{
  "n_layer": 9,
  "d_model": 192,
  "d_expert": 64,
  "init_std_router": 0.0204,
  "norm": "rmsnorm",
  "norm_place": "pre",
  "rope_base": 10000.0,
  "init_std_qkv": 0.0474,
  "init_std_up": 0.0474,
  "optimizer": "adamw",
  "beta1": 0.95,
  "dataset": "wikipedia_en"
}
Below are experts of layer 5 (counted from 0) of a mixture-of-experts language model. Rows are named router (the router's row for the expert), up (a neuron's input weights, with its number) and show model dimensions 0-191. Each number is 128 + 24 x the weight over its row's rms, rounded and kept within 0 to 255. Numbers have three digits each.
After each expert's rows: a language model's description of what the expert responds to. This comes from a sample of Wikipedia text that the model never trained on.

# expert 37
router:084150162139103141122156172143150088143163129140137121167141110113104108136118165170082176159155132126166124188164119088157115120145131118121142167121155109165139100122168110094116145168172111148123129125127122161110129120150143129100131140142135124163126170145145145122127140182123125101106101102099103096090149100103143094129122167147169141115160119124130093111153103113148152107130100125112139161114171103120090131133140132104101113132118130108136129072151127107106117083105144147119153117145204125147150109126124076119143138139148176111166136147151142127143129133117110142
up22:091119105154092154121061143116170122110118154131152125101141136176133123153120105094109150143157094128157142112147157127153145096109133100149147154155159126161108140129199133132091130156123156131048116142145123149144150104128116128131097154088135118145107171097124146132138167119113097113138115118110125118108060143121122156145087166119133123095172108127110113084130140144100123105141122147126121139092121107136090128165133153132072112113138134141125126104101093134104105143081117128081129136152153140159083122115140144117115144129116149123148171110102099120129156175148093120
up23:167109120110119103092091148108117082153145151163136131108141135136143146131139123151127113105121079128136133129182099121144100101101069105133139142108099152075138115085112112123127137153140131089099132120123139127106135122163107095103133113177110112131122148098158127126117131133157104125143128132174126126156135101119130086115159108140202149124119121124132129132112121143150126135057109122103119127127157099119169134099091146200129140149120121127089106157149123163142114103110100136073123093143151074161115145109151166110098147138117127170097145168128109077135119139153136130
up24:160149111182090144129143148141138151091126125128136079147130119108133121112113201114109089125134136116093118125134114122128133091094096165118141126080113132113116119169153133111124115110131143154139140133139113129176128125158139131134120110135165107134131118070156153138094114140140075135121107114147144150131189167126146106142146126156131101134127133167138126079104129123149054113138124147092099119122155108131108085118169120105128133104123111113099174138124111089105133168143100131106149124139082090078127090097163191111104131119118109126166151105122129121098144090134127107
up25:096160156132136143150176172096175132118114149130109127127132133134064108137104135100105132132137097124107120130119219133104128133106089132123119172152112121102105144143157127146123146131114133098155136136117123136128101111116122108122110209092121153141147132153171129117143116136106139127146132175118164113121121146130149130129174118143114158090144118136145139104045084125126111136130094124131148107113109131091107130159137146069187148121146140084163096134133066105151137139161133133151120144132137116111154117138130122145127108158130143117140080128138092113130146098136135172
up26:158096108131113123094131112121121135111077122130145116113141118137156087132146145114139121129155172142141141105111127163090147121153140129112120139188155122106121061124164113142163164135101100133140153110103119142110169144097141130124096122150154151114093139153108115128152137113109086138102129136082106132144078119122120122130109175109165124116151121110133146095130126138111102146103101125160160167104107069089131136157105139069139123137140158161160074140160138136114120115091106143109124119173148151202127125129140110140139112152155141138147110158096149101109102158163133176
up27:081136114148142136119121180116146104106171149125123107158127136121080108108140135161130121123151132126132122130131103132111144113152141104148129127149153160178131130141147163156116173097109096166124136128119141109091141120132103081124150114095140126083123117107101130152154120119126018116119156128116126181098123160149068151122153167148109149133112132121145110164116098137100136138094061127124150121123101128126075088143114133102120098116117135153113107107139142128084129133097110100143150127157128120158147079108101087131127139137131125127136084158142110137125112128134071104
up28:133094146138143173114130103104117143131098112137135103149126149152134169143115128121101107149111169135092102116140186120083122141121118099128149142124154135108087105112083119138113167155105181126107170137141143177128107125148142130125128131160111123101101166151112127156105156122122122104129092158131078082111117116134092105144150164165136134147172125116144111170107128132110143094083142111127116129093104133116123083113118096098145103109158099126113079117087112055164092137130178123143156119139147137123146097123154132143116126144192134145111107127135144124088164108146119142
up29:154150122150125151142127121130122130186134118123126130078142152150160133145113124120132162134127123125165162125151112139125121151121114133127122155092148101091141094105095099135151129163125140108115135122132151155114130126126146104083159149156142122090097144079102112140113088122184117095128136121167119169160147154126161059127127102084178148128113152143114118142153134120121156131067101139107121155116133128099142085135161111160104129143126109124121105141120149163113144102145124154128089086140143054111102100122143198074123133127163130133091142114120108099130103129164160121
Description: Commas in lists

# expert 53
router:101144167128117134113133185127142086124168119167146110146129106170103121140135144154094146155153111109176122168124114124143151092144122112138146140116130106158073099138149122100118141138127103143111127120114127156083153098137161141121124155117139123179130182090161170125134098145125115083118108106129098108087156140089156081138123154133146137125166099130133123094120149115153136120117099116120161140138131107109096135103164135122102082114119137076103117129164139097130097091086141145110129112156197075137162110135121115125099127158128152120174140146141159140151124146158106144
up0:115138120078140117141111130095133145129122195123109127140139166135131138140141111141107150090164101110140138153132127130133161160138110121113160104102082117133137145126120106084109080142118125098092132134180138144152101154124153159135162119127105114089155137122127161110079123146138134131133095112130083115116155140118135111123092132147149138181134137130105083113106135132143139131157113127134062178185117075111142127085128108153075146140079121120170137101153119078117078139136144121091116133111140131140140139092115106140099096141145116127134160177105149137143133171139173120
up1:090095171141101148111136122111153105102125106135139116105116115107147135091114141147120115137102116106154129132144115128110094102148169121163143149065181128192062127110107137135134097142142117163118117149101141099147157123143137141134165129102132124135109159182148161109105158132108100136104106094133114128162131153100136125173096145126164110143138161101140130133160146130155119113092125130140132163156134162115150109125109191102142099096118123135139078072130111112098093119129146109154178120105123115157128142111150074115121143122145123119164069114094100119120145154122113128
up2:133141108131093138140136107141134128099119114100088146118169122107158108152123163158148151118079168103074102112120152150156144111101119143172136110127116100098147142117121111111109164230138155116148177127139139131113128098174139104133127183097140133120135160116110140143136122113146146108117113102106108161146106153092111116113101116126091137123067086140118176170152114117125121146070112131150168110071129111137116145149119130103143117095113149140099175160138138127114125108102143154121168152154125110121119105094124147117090134133122127175126102133109102119128121132100124133
up3:136126117118128127115125138136175102115130111099108110087113114134097098121098100135135112124128179120191135144125130110112144095125136131153088116095093162146191097159123097110092135154126104081114103137165156132131138123099169078124082158120165126128134154154162114141110119132114111121130085116147158084164110176107155143140078114155117136128166119144131128070139141143162138139087129104093132126102119136120122148111118145131130132150125135103118155106126118116071120092171133139128118121106133131137128124111153094105091169089092175153139135114110185163096123121106147126
up4:154140131072145116120168181149123132146099122164091099105144117148129142164121098120137123119100128132123104100130132112129087103120126119140132128148160126101121088135132132144138120140108073118098090127136118153130170148125177126134070131134118132170092174091136125129128162125130130109118097150111127150121138145094163136101106188133142113126157129096137149123096101133145158135147115134115175127156118161187152162130108118152180146091100130174093179145112115096117132081103116128126145111140147141200148150106130118110119148161152153110105099146111124097101135159111113147
up5:191137108158134129095100099169079148124137157109145124122127176117101134106144139094133131142138101124060120116130111146114092122140098132138146137135070124073159155158122134117114141099176106173123159140110134117126117088103147133126076143129182140121131132161135120103149138176126116115124117145119156145121095128107142136124090107150091107128150154155117142109116135142084096093170158136103128110144102156093135108109162130146136149150120091119145137121180150138116101176149132136135127146151074110122105140119179110116117128136125194156099134133120134122111153123107114169
up6:133104096114105173137133132163149123091130130132128157138138114098177146128136131096156124119087106126160114115159149130137115123107118168157128124108170156156186136097132107093108129176151161121138110127154122142174140160134103137133195108140137125115122123132103098167107126140121117137154142129113120141160142110135134049083132131104143129138111155163110105162162105120092136138118147133104094167124165126164133125112123121120122119141152110128105106076099147183138131119125150121093106117114172165155118144124174115115160115095144137131076126122177107110092120176108158148
up7:142117138133107148100114148159147130140118106126137121147120147145161139134156150148139141084077113120166144149177142128119049137104100119110138154171114163104136101124141117095083109115122133145164130136106107155064113134157132121125105080156146114126091146134112090138145173123130102124132117135148111116093141097137113135154129136115138096133118138123155156146104127133127137112083124106109164127105108146122087147084105141183097108189143128134130124111154188144140155085092120147103120130116140093111109111155106102130166082113131131149076158130115113086173126097133123145
Description: Clause-linking words

# expert 15
router:150150135127116126112136147125137092121160117146137102122152131181123086148144160161123181145130118099147141112142135104163127114102127129139144166106141090170108129147150114086106118129159104149120152094134080141104163129123123115119129161130150089156142162098148136122128171186123089098140108106091087128096135102115124087146136144153167090138147120123131098114114094104154156097094113120101145143098099067078105126118129152121127098116120106115126131128141137167091137102069131143111151096158122110148136120123128097129074117152154168120131115150159149132114133148185137164
up0:105146136121110088135148137127159121137133091148081129130137113122103149174092147126147123134124166159127133130130167085153112085129119129163091162125139125137137141158119114151116114165113106169104140121142105148112140127126140107070137144094080150113151174149159119050107136121095157125119150122149122105115125091117117143137147138136129095127158141130143158163149114111142155146165116126145116126155128091133154128116159162157166086124119154108103108141189097174154152136109156115117148085130136155130176108135152186121136115131128107128149129131163076131140170167170152125
up1:146086115119130142143098163154111140145134128121114120098135115132133097105169170161123139154144118157113114100160112099116137163159138142103144108152191125129120086134139147135160145166114124136120172125127134107097133108104138157124134172142120139121135155112135128075089116133125107117119110133100102136131167110139117163122143128092107096126168168164188151128140152097111104177104119155146130106105124156150139106111099104081168100159124112152132126140175146116060137132095167134116144132169150095115093122093114069117100136118108155114143148169162120105098135132135104106
up2:123066149117146155118131113103179132139161148127169127140138145132110143117145117137122136134142134125115125138103082135110115104170097115129107165123154125174140149094121122127129147112113136121166148125103106134166118155174128138117200136087110120087109112124152105173118088154116107116141129137116083077147123095161134105182153130153184198159125128127136140114112132113149113160128089102107140138132133107122144106151183169105113164109132137140126114119104135150143126098133119120121139135110137136089158085118107141120140120123169122154168145154107160131123090062131162112
up3:127107141113119162109086111145121129123159146142158124127143099122149115133141135138130128181111076138161134105122130126150106146132132171137141161060130152134154144140112113133107127084133108140113074120139131183141166118128100122112155116151103124185136164122086123175133080135133099107149158119183137076128151150144159094142133136106152085129096112101135174125198117130165142112097135161129121085144102168137092128092131136128091174153156120115107124075136096105127114090129137123099115128152144110134164144153135119095120135113124129144112125128120139099106088134121140130
up4:150107112111096163117124138107148111152155123156098142109132101130139121159139149195138125148140103147161129117121150114110096127113138083101094088084120123130134117161138109142182132155105144118140164095136149149145140085073159154126158136161083088165086137114086136105136142128129114094154113083121139102162116154158114106116151156087167125108129101142102128124164074123071143128157163127124113099162133125134113113142107127102120130184150155134170082135134127141139145161116163108087148079119142142135133101110120135126118151139156124113120112125120137136140166134133095090
up5:134111136137118172097097136121118087132134127109137108100119122146111097129131147158151128141114138119137144124098131115123189114109091118160141097079107131151113066123145174082138107099085083090133085125146126159105168147154147122118091160098110125091160129129128164097152118135133085144103123133145102115123123103118150135107175113095090115125114118100098117124144164140156149126096158095133132139139123141162155128081168163113160159115134155147123121149141066161143132123133127129139138113155134106095115189127141175130103129109146137121119178141099138136155160162153162134
up6:136162120112125158106157125123130134139135097131113107114129110136075149138114117148137146158123146141126112064134151101130086129131076119133104161149166146114142098108156155193123147138103143118156156129115135134119128159142116172122144155131143138130109114107155138124148116114141132136148078119175091155079124115146097121163095129086133145139128114094153113141132090127124137060146113097116073143111134121137129111133143145121077096111133123149152123160059115119102133156104170157073151117148132154122123076135133175134096123153121134067132149109114136122082118139125158108
up7:126110121145115091120115104150154126117141133175120108098131118104151094118141119124091124109082115097142128102158168116130134066168129149138125103122151108102126096083136120155100146151152137156109190080096112124085144140141132112126127094115152122104146130101121142140116120122138119112116116130155104145139170077106135153172109128128110112148126163157127160077111097110111092159097116116119127145150156144100156112048087145135134084099115090168093149127160128081123133128095128148162146172144134150127166109137120105150130105138129112129135098158122136098129149161104104146
Description: Relational prepositions in prose

# expert 57
router:095145146138104135096135140137133111120146100137106114145137114144111118142123146158111168157106135089123059134135097079171102083141133118131159162119121077131102133151156128078112138124149101133138157088090072157129128106148144114112149137137151097162166170120153127100104131153102095111102118146133115119111164135130133106140102148165145108162138133121128120109148113091160072111097104149117164126080149086098135121091155161131095114133113086114146130083136130099102127125132125172096120118152170131142143094100153135091116129143129132119164159137134149117106142120139074157
up0:149085153098127122172113151138126131177114108140097137131116109116120100142135135144075142137109087136151170140134169137112122142091146123114137122105142119122138099116166117078108147141120104129145135129127175135113128144148096122069121146132105111127138116092076154127117078103107134113136083137150122136130102151100139123158095147103164114095145102114159137105099137133114163115138097131203120151118127144148105162197191117064120133129145092110115129142164171114139092101119140169124098113086142125130104121094096121113114121126115153119134137096137121118089104131143157129
up1:114087115129102143119126140139126100127185174100152139131125154163133136112186157102122157137122145113200114155167127136117143120107114163146128136107133121114124138130170139115149155131138140071125126110142161147130144167155128117143137078113163087116136145129114106102086124132135112112177107111129098128103154096150153123142152142112078182131125145098149127137127099130164133137095155084123100099119123130118138131121138120148114135096073080124102139117152160114117115078119127144168130145141157146170121144113137111126105105115130115064165174161147114159138160141086120156
up2:132142109102158141102097129109148132167122080113141132177160167141112121133115123078127109101138151073121135225131125119151145121146151143092091150145130129130160091138141123131119108139120100132148159128155139129133148150128107105161155150128130127124129136159136131190137145130106123072143143089113147149162121110106163108139111126113112138115159150111154130161121155099144141144125137118129160122083149095101144139126182113128138124092099163104131138132133144181128158097102169106143116097108174084100110125101145142150069104110138125121163155139153092120126105130160152145
up3:125133114129100128119112137132119137112154146139167128116113130111112117130126161119078138107150096093155111082121083172131130135077127168147085156158120154120151108167082136180106118149139149178132127071147119114128077098136129115098119182137106135105096104157151147148159131162146147120125114112101058129134148122120112137143125139100124143125142111141135187107179141132107107107127153103150158150128127099155090116178132115126131101141127135116135149101172148096143103163110102127106164123127114103137163128124143118159157136124174155160117111128097120107104132174149162122
up4:120100158127126141142130086118123144116104115137141158135102124149148145143095103103200108092111115122148113113134153129169112116122124140134149169158153112167103167157127148159049128126120131127150107182127102133088138111142117132114109138103126126127089154097138107113149145140114096113140090110159107134164115125093148146119116121114132117130098148119107120153090101127155150134110117103099169126126142126137151125060185141092182179126161093121114115110083147094172143098114129146141116103119121147122163168129100142152083128122130148170142113080145124115131117154142158131
up5:107161134102135109125147131107141137122111158131100143119132124149131101091130146147118120141114139146089077149125068156114075076131117136147110171153122118100105102181126106162118145126150129124099121104138045132142113083118141145136141189116098128099147132146106146139136154145113135112116139149114088076121107145113171129123093117170121151116187144128119116144128131124152064075117125107101169164091123135103111112125105169132126096085101143152150119154156119135135122161138111135106132131155112140117124104108169108123080138152106119136156111128144129136101118152171125134
up6:063113117119094072123116115127135109114129153128155114099136128155163138186145122137074137136162127084157123091123163116147150128104108132116132131102122154128168120106131107126116135131128091136084126099057085163140112138135125147106116117122137136140109109146141149110093097127123105099164147130133118142133141154156165127165145120117106157175124118125096091143154177127101126084123165131085130147149112146116102088113140116125129143136117146118127143149091098163112146089178113111126116144066119140136149135089098115103112131146103121099181092169131126169111163141124098123
up7:160145141116093110199150159114116134139120182133100112121129132107117119113114163130066166132130106142129121143137115115160125137075157100148157147160104133145147154137112135123134129137119112130067118135147128126098075083100154107117080170137128117114106078065119157092102114142093144126122154146118112105137154140147090142189102137168119120157114122151111135122137118118101097141119108154112121125106104132141103065129147142089125157101125122106116140134142101096130152096148106114132119154155081108138106089114113116127107122166110149089162105127136162137129152152122154102
Description: Day numbers and months

# expert 59
router:097159147151122165089129174125141102145156115113108121170116131141120089147127173138121159138134161106113082152161100112135141120085131132128149140126137122156104118184134106130131170141152108146101179066127086127119124123161147152106135149154158120142164147134141139083108121186102106073105120125134135103113137136126162100141099140140142119127162139134165101111132120044147080126096094106115138136108149113130105110109174140111134113120128102129126119061143114100119126140127106158128131122155149116110103123084156113107101133135168152129175141128122148103143132130141089125
up0:130141121181165149114154117116117125148134107135170130148139151137101077183157131147127107140134173123148125094124075158158102090090159152129126087127091122154151114171080113160139146119155084196158153096123142157130128129125116106123105117126142129122161112127139144146126136128157160136158137162149139151159098105112128084125140113130137105179099099089112088111121105077115102125126146064128127132141148099129126142130186111113093145147139107156121098113128139097093084131120140106132155099120131113141121115108109089132109100144149107128167135140140132108129114159156102155
up1:098136136113126138119195131119100124112105112131094116192143128119138130162116162148109133126189142101151122155135114117130141097117128146154133123099093148130148094142126133155105123163129054124071147149084086151134121166074126108107140161140105135097121131125142143130144115100125144115139152142158124127122135128094165156101116121093143104170111166114148113148180105139139140114127130118124100126104173123105120143139102138177126089112128136121143155102148097126132099123142097126087094108174141134080145125102143137119060129158113135127147148153143140153123168103081117098
up2:142112137124096138120090115083138099165170186120097142112132138131117099086133114126148131157109138157133148146150121076136154136136152139142117150170158150107127160168129114106146110117141119135095113136139112137087140115128140053109105119145148088127140107116095126081116146161102092107144142131104145098108122099095102093170097131157106139135143096161121108082123117147114140120124097119116142114138118129093084110146129131156135163170097132079107128099152136120154118129144187133150098131170122107152130143132096138090119130115138177167094124181132154105128110126178122127
up3:159150175160122116120160137139136164153146089157142105129131154120125166107072097106115158125152128112130140148130149110102105098134108115160112124142127166133124164128136109122113108153153140125128093124139119140121180141132160109140148143119144141123095131145177154109122119098092114108100096092123112132128158169100112128154162157144175115150164113134142162099130161137114162141149141182097130112162116136132103086093160160121111129176110158109110175176120116177085128106133156149086093119081128129095154120130105133102113145121118122094156146156140109118119121111079168154
up4:138124164137183134120131141079112120198090138132161115128120091103118129095130155121150137075119112140137123120155122072112152136114142147159110160147124135142138127155129109130160148139158104167123153115134117154108137081128163158126140154137153145130144137141144106133113164152113104132130051133136128096117114143135147138160136128143109164115133120123165188115101098083146125178113115104139125117155091117090166156145158139151095151119149099118118109097146126067085109144097116085132128131165130156133135124083067114146093152149111130120140099091108113112110134120132129117
up5:122101138117128123124093156150143109103137127125127117152131084146137168130113099113146145122151144143114101122142151119091140091071112139119136121146123157128136152102107108157123157167094141115141150086106096121131149127091200124110096141134144140118120148204089078107101116155147138097122130127137159123105115115137069099092132164128076146145131135113118124149152145083139112175089113113156150171176084079165144130168119111178142123150117144092130141116125135143138160111116131126155132130094150156102098118128151153140131114104126143140142097119101123150118086149094124098
up6:123139117123170147109095154107116106102145137174145138104140130137142111167151135147127102151126106115092107151154183107085123111125142132149122155123114118151072133149152102127145123140111123182127139137101117138101101154134131114119130178146144168098099123129140121163101114144101143127168109114141142108151107091115123157165120153175119146140157174130092094117095149123124094139092097143138058132093119108119135148092088119083117140124139114110110132115176133167162145134135147161075113135089119161153149099141169121112128118137126081155080154111115170110130134148110160136
up7:140123098094108182106079132156105125177114125116121144141112138108132166100100134115115145144151100102133161132142163071079114123141137109124109132170111103124115124110118137074135129130106136130079122137120149119159069133139150119121128127104167057127119150160123143115113126160124113124166125120121103151091057125104164135160096149171147127126138126130152123102097134105104139099114088147116114163125137160132124129147149121158140111123100111095144112103112149094120129129142157124137207115091129140139119131142113109083135159127103188103157112131121152128138098154144141092
Description: Table cell contents

# expert 25
router:073165145140129139131138142124131104133114142133142110148145109121119105159145154152088165160133143104146077129160107117144105126136099096139144162110152122166117118158152114124115121116170101165100130082113051166119128122133152112090117125142130120138150134114165141103140112229115113056087105085112114093098142119106123128146147156147120112127143132122095133115169126077137121132133114121095136131107119100117120118116163156107096120127104087091136133078122137130113153104104136156118162096122140140131137100111150100110147124149136116096167135151155149129126159148164109130
up1:119135149109129142136130134160139176118120177120125067162129111153101098119116159131131130121133161115116110117095145088114107109143141135165108120110098148126109143131145151076101122150169153111114152156167162151117125132160084113122129157083110117124114124091127115131106130133101076115109138076103097127138108182140120126162110110107115061141150164157155103133102147117122111119123106153095120150131135158135153119141145109102107131084101082083083182088133110084125136177133117098153139130127136120135144126132120139124083162136173112126123154101120107095150120167112100141
up2:112185125165092133118129126137135153149105114136107118146133162101114126091104154138148071123142148108123114116161131082150107104128058131134107098109140166104159152162146125135099113115117128113105120129115123164137178078136125106156133114170155130107097107145121110177160123094163080107108132089133104107106120111139155113156121095100146103099134125123119124124137107129122142132156153130082121155131132125115131123136122141117167068130087140092137116163144178103091136096126176114073141115103153119106131084102137113137128164130115161130094120112140101103147101142135163092
up3:093139099140075158078132099126131119119134155165131099131094113119099158138131167136115103139115123091140120122108089089129078094114076120158145117124126136122154123093116124126154118149143098129134128111094108131176112101156107159147145132162104151181079118141109149147104152133120083111144127115125114123150137139133111150153143165140146142144140114140074142091128106098107118086131127131119081164150129141128100091141119136112118159098128152096089163118133133102086109115139103134132104121141134143179171085107109138106135140103105110045133126162143174112132134143096134153
up4:110126117111145144117131127114113124124158126154109140091106103145138136163177148176056111124124162110145096109141115150139126126115119100138161120119100139156098110130112138095119118094151103116119180101087101117107102139128085164113188093118106136129096125133133153159132199197101128109116127105140127139086153118104114138098161119156112158119140162152158123050172123115108135108147112153122120138132135136132096138114116124111096102133158107111110082116121119128087106162135113154154135136132121123121130110111164087144135157117096123128110120138132091148144165090178117121
up5:114118177125147135120143206108155151137125064120122142125123116127132112134132120123141104114143127137106141127179134122122098090103129110074168137138096149185108119110141171137141116147135128093140097058155116140136164130126164109136162110117181133122123125125103167141142143128122114108149122124094116164139143123113109139157122113184143064181126106126083130164148101109154129121106097162125158128121117121115154088123123169124113127103089125118133114137130156160102101118097145142124162111106116133122118130114115135124108155115120121129147134207105188123151142165143129139
up6:129134129156142112149147130154124144120116146120108133170103140120138127134116122129118129150131164089133134143125124109134086115124110123145123170165118118146121104100154108115124126089136123162163102129072110138104167094099115139145104135143169106161133126088134135140116126081090146102166114085189098105116117107136130054156110159164143162153130176096121125108120133123094133113142112118102100148132110091082075162095106144166089140146125126081144106104115125152144143084131133105110158140141111136092164079104148112129113149132118140134111106198131136081123163146131138133
up7:163134116119083175115133136144112125137123101145125101130127113141118122135122193148117145099133120131107117158145122145102138102067131128134109130154094104123122117117080106117129157101158094116125125124136094130142132146105140081122138135130145058133153129077130129082100093115126087116157115104128137131109121130058146141172081134150131127163184112141103128061117116125097104154137109126123145116118136102089127127135117147135134154128112076087112128077160116084157136126124106151150124119109128135131132099126158105153125126115149171126120146107122152114123213145156108111
up8:139087141115129167116121201063187105158121105104151122147108147106136089130165106141110092171142103110098092151187124090109124090111207159124119149118098153140071141147141126132150148151134090156085127101138106127120135119131111094118114110108151126104103154133114126113149126144130117091142105112127100117086110122113146138119131110128135187126133129113096134123147117119141137106110135186109165136146116157105152128124112095139150124104135135104131162107139135133107118105129150102125145115151115122119118104073110128129126159177130129095157160151108170138140124167140147125
Description: Table cells and scores

# expert 51
router:114121147122118140121155171098145112143129119163113117155142125142129117172141149159092131173158115123107094132140099098138098076129107104124170150131135083141092097126166118123118142152146107126114127100115125146059135105136156136077131156134160110145134162077150138132108110128069105078123139121105124122096140131084121109125127147156132129142151118100111128107129123111140131119113102133137182121119137096116068094095134134119105103120097138092118107135173132112100101059097119131144112111150195123134158059098141111107099105138155150133140126154129143117103140117143114136
up0:101147149099117142071138127119121155074138132112118104104124111145135124123118130150106112119110097132098137154147131111135103141111130142139102116093124112107093121102121084182148133097071126115048135132097130112147143162103125150100125158130145168141136142137120139108123189148124119108150112103133120148128117142149124102190099177120132138166176166151139164107122138150105094144125135132105098141124150148132148186150123129107116110177134127154156144143088116113131141151117127110157090143149108105153182160102120090091135142151130109136165179111140164098114141163138135132
up1:136128115183126162120127126125135123132117170153139139139143144117076167124169134144093123140163145138100067081193125170098116077135136139126116142138124141106110135112156115134108128160125144135084136126143136148117107158105153060129061148136117134159125145117128111150121136166121141131093107090122136079102156119141156133152139118114124135153131106133109108108176135152161113104140130152113165128136106127129155105080151147147139128143138100143120109121153057119099114124121124090120145130145122129114165107107162119129136142167160094121091158176121062130141143156111133145
up2:108142131124119128129149117146083130122138119110132090092114092153133123083084139115078113099111116140122163109152138134157104161126163130123165083109165128168140140120127102107130120121074146146118153069162125193139159108142133133132152103135123040145144120168166145066120136117143138151153095162129139129125168143166138115156169157150109134112150100121150152093145132120141111105131115156153126112114157113109156129161079161136168120109131106153162158148126108114092110123100122139092129110108150113136117140131146108137094172120117156093111161108145143124134140142125110136
up3:110151099220121112144112109145144137095102134150129129097139134127119137145103092128156122140152144148114111135145108119149106168154066143138128199141156127130128121138098071165125115199132161146115110124129112140122123121162141124111161207136134167133131175140100107126126136139150118121142114084076112092129145124130094102102112115085150124144118150149085123168139108143145097118123120112141142139112064113093151097104130150129118164149139112127137140141155114118112144118172126115128134129109120151165120140119136148125084170141119137080126136145123120104113146147157124154
up4:127138152107119176148142159112118096142076131137110119141127130169105133131143157124133141132142101100150084105164107112129118124135147146159096128172122148133118078133140106103088146138122152160158131146165134134141135136090104142153123113123175131099168172117151130095101105116148166124132101138093104132127098117114110104119127124133171134147129162135133155084084138116127114127148162095105123111122071163128156138143100129098175098160128136143087124136114137112125093111148138163131111108207157141104133084113112118120133158147130119136161066106118152107104140125056098129
up5:091127145124107117136120149124151181097094170129139122136118132126137128126116120120116112171163107143156053121148143147127122111135083134143136120142125116125082110115105148131124110118088159118117076113145118154133133124126134127150107111095147109135093109123165125145176158129143129122108104153116129143124176145117123086115115139165095139105189145098206136111130147129134096129104101099102119140097114161096139133122073106132112142134111133113141102142047146120178058132124151159146161160135146103143122124108129118132116121133158127121175117100123112121088148120162158107
up6:137156115124119130118104129135155135142109117160160093167086142110134094138104138117130125136128111116112116136125107142122134157131144129132118128141131139145155122096129066155088116116164102153119151130147088178136147145106165113120094115144089149150155097141185129149101103111129145107090109140125098166123131136142149113092128138129109144104118124140081129112116123136107134146105161172104128151103138099107113125125094112142116081083119145126105112110156145170145122149140110122074150129148120114102106106054206120075147145088146115127102097156127148113087125160098068100
up7:129101135090130143107119137123128135121163152141122149114119140120147095117131129140148130112102117126105179149131117119103103148138102104163123162170134159109170115116166102122106175151162149167151086138102115126082111154148135133132099162148105147114105133111176129142097144130093127134116131136192096110095138074140175185105108189138151126124117113150099147104111127147134123102142125122116166101108135159131100100099159155119082116122116155153102112093139132110146103135074146137118154115149132131172147120106149151150122083127102120155140161104138102079126178143122096100
Description: Discourse and quotation openers

# expert 1
router:068146159136092135123141156135142094107143137128118089144129122152047113123144171164072138157136100072156110100161139094152126131104133126123161134117126125160118127141146109098135134134153119151115127102122106159118126119122132116085116119157122088145128141142151149129143143187097118105107105116131100103113131100121128107141125141112126122150145114122144112127164101091166109097113121127112155128134167131122121115095158145132110114113100107147106131112135130115110133103079162177101155083117207097137157101064154096070109122135155144088116148145134134111134113137140109145
up1:186140123092091132077152095114140102129179123140090133136158092094126144119153097122125104145190094123150126133144107126152102118106138125111081197120109125144118114134112097099145149134112131113109101142135155133114119153103162150117124169153134141153149150139145153118137155119100129117144090091146124151156138105144165133137137139159104138114171139159122087126089117116086192128112153152152139103124126082078107127132124145136128097150092119157145115120127133108135133177161145109129109110154176111156102142160140166134108147122149176127178126153153110160121113117144118103
up2:114128109136090117131095071132141126123077168137078113113145079135118094153114123154124119093145123073122065162083121122138124132097131133176142092087080124111133147122134102095161113107149094109116142133130119137114150125133152169112149178155102110118119147127154114114130112133166134135141123112168088132121148169150146119114105144125128117116147158082086124130132108137133097090138109162139111138154129113135140088146151136126117136073140124120155148067131133135126108122125120167136121122135135158166138102086153094131090116130115122120138078091093176135103146157161148129
up3:111140130114137202138086133085152075184135149118108143112122101131127135125150137117129158108120175165159121113123124155180142151133085103142122118155137109139140148155131143134157117105152130090122134136091118142114111096145139153093124131159097122089109135123085164131114093122112115119161147114137126121127091113131143137158111134105122073106080126127094134139097088138115112100132096068160135160084137132134107156152116128087092135086136140138117107114170150132137127069115153132108111096121099097138137153144114121119130107114118118149085099142198157126123141162124118155
up4:144182170157166120093150113157135084104152167161181124088124131138141141115126146125145125137111091088147148129116130133082107101150088131109123114133143111142069112137092124146152131175106108154153174128107059151134105155170130141178122126129129147125122110132103115143151116165132106129141161134122173155117127130102128164160123114143117091120123119115103082079109155116116159151124115099114139145135118148136132143064118119147122101121114097102150138149131157174136146064120128154134164114098126101116171161154152113114114148144146131125156111116130137105143108149107120148
up5:113129150078143087087142072134134168127117120123104108086119110145101120107105130133093104096136129107109126119131103109186160117109111127156096138104102069150131158095110129150123145121112094122170116113105148135127148133137111128129116139140119133165152142144110107104121150115135094127112121073128107108112133106132118163133111150166159071133129106135100163113085160106083129165161114127146135102123102176121077160112118127108118133134150115112066125165108156115145139110106137160126121096155136168108137145128176117125139083167139107132150160103177082127159136153110125130
up6:148125154123103147130128122129132077169151152152095107130140113126112134152158138142104101098114171122142130130136134175090109104096103116141097167131125104130131113084133132135150143140114103130173125081106148105141152113095121107130131129138151129153108151134144152145129108131095132115112112130158086118156114121108155133117119128166118097128146125119046132093125140129145094126114090126143184152133117072134149117113122124093107129184160107134116100113169125163127141091149131141130167085118138139143148051088092099125147144107145129183148091141137148096066118124140105141
up7:119134158182107211136087165089104102124165118119094106175100091131100122128148154159105061173146140137095156118144129098118104124146119156107072133124158134091138161143141106123103128128138147107133143124124134162087108090102111119115120122130121170113117135161088146137129139109087126103128118133144155124148156138135128125144118135183111116119099151138125125119140101126130112131128104111149103151138120126131128147078138070129138130108135132090141135113120139156108132086086139098127145117135154089188121124100120133073094116170119095144112181119097127126122143131117143148
up8:104117168107168150104152108128068133128142099096098155113154131159149124161122076138113132140113136098152110124134092155169140124114107108125155129146159142105107136099124102115108184150109134139079131133116102121145179154106142167161096150149109147114133146104125097101164146169136161124112139117140126139134116109148127147101158151141108169119096159106125163139163134113135110100141146115112102108138151123128143163149083146130160143129176128118127099151155128141153111146120122096113100082114137159118152130182182110143119153153121107118136072128190126120120128112192139100
Description: Institution and group nouns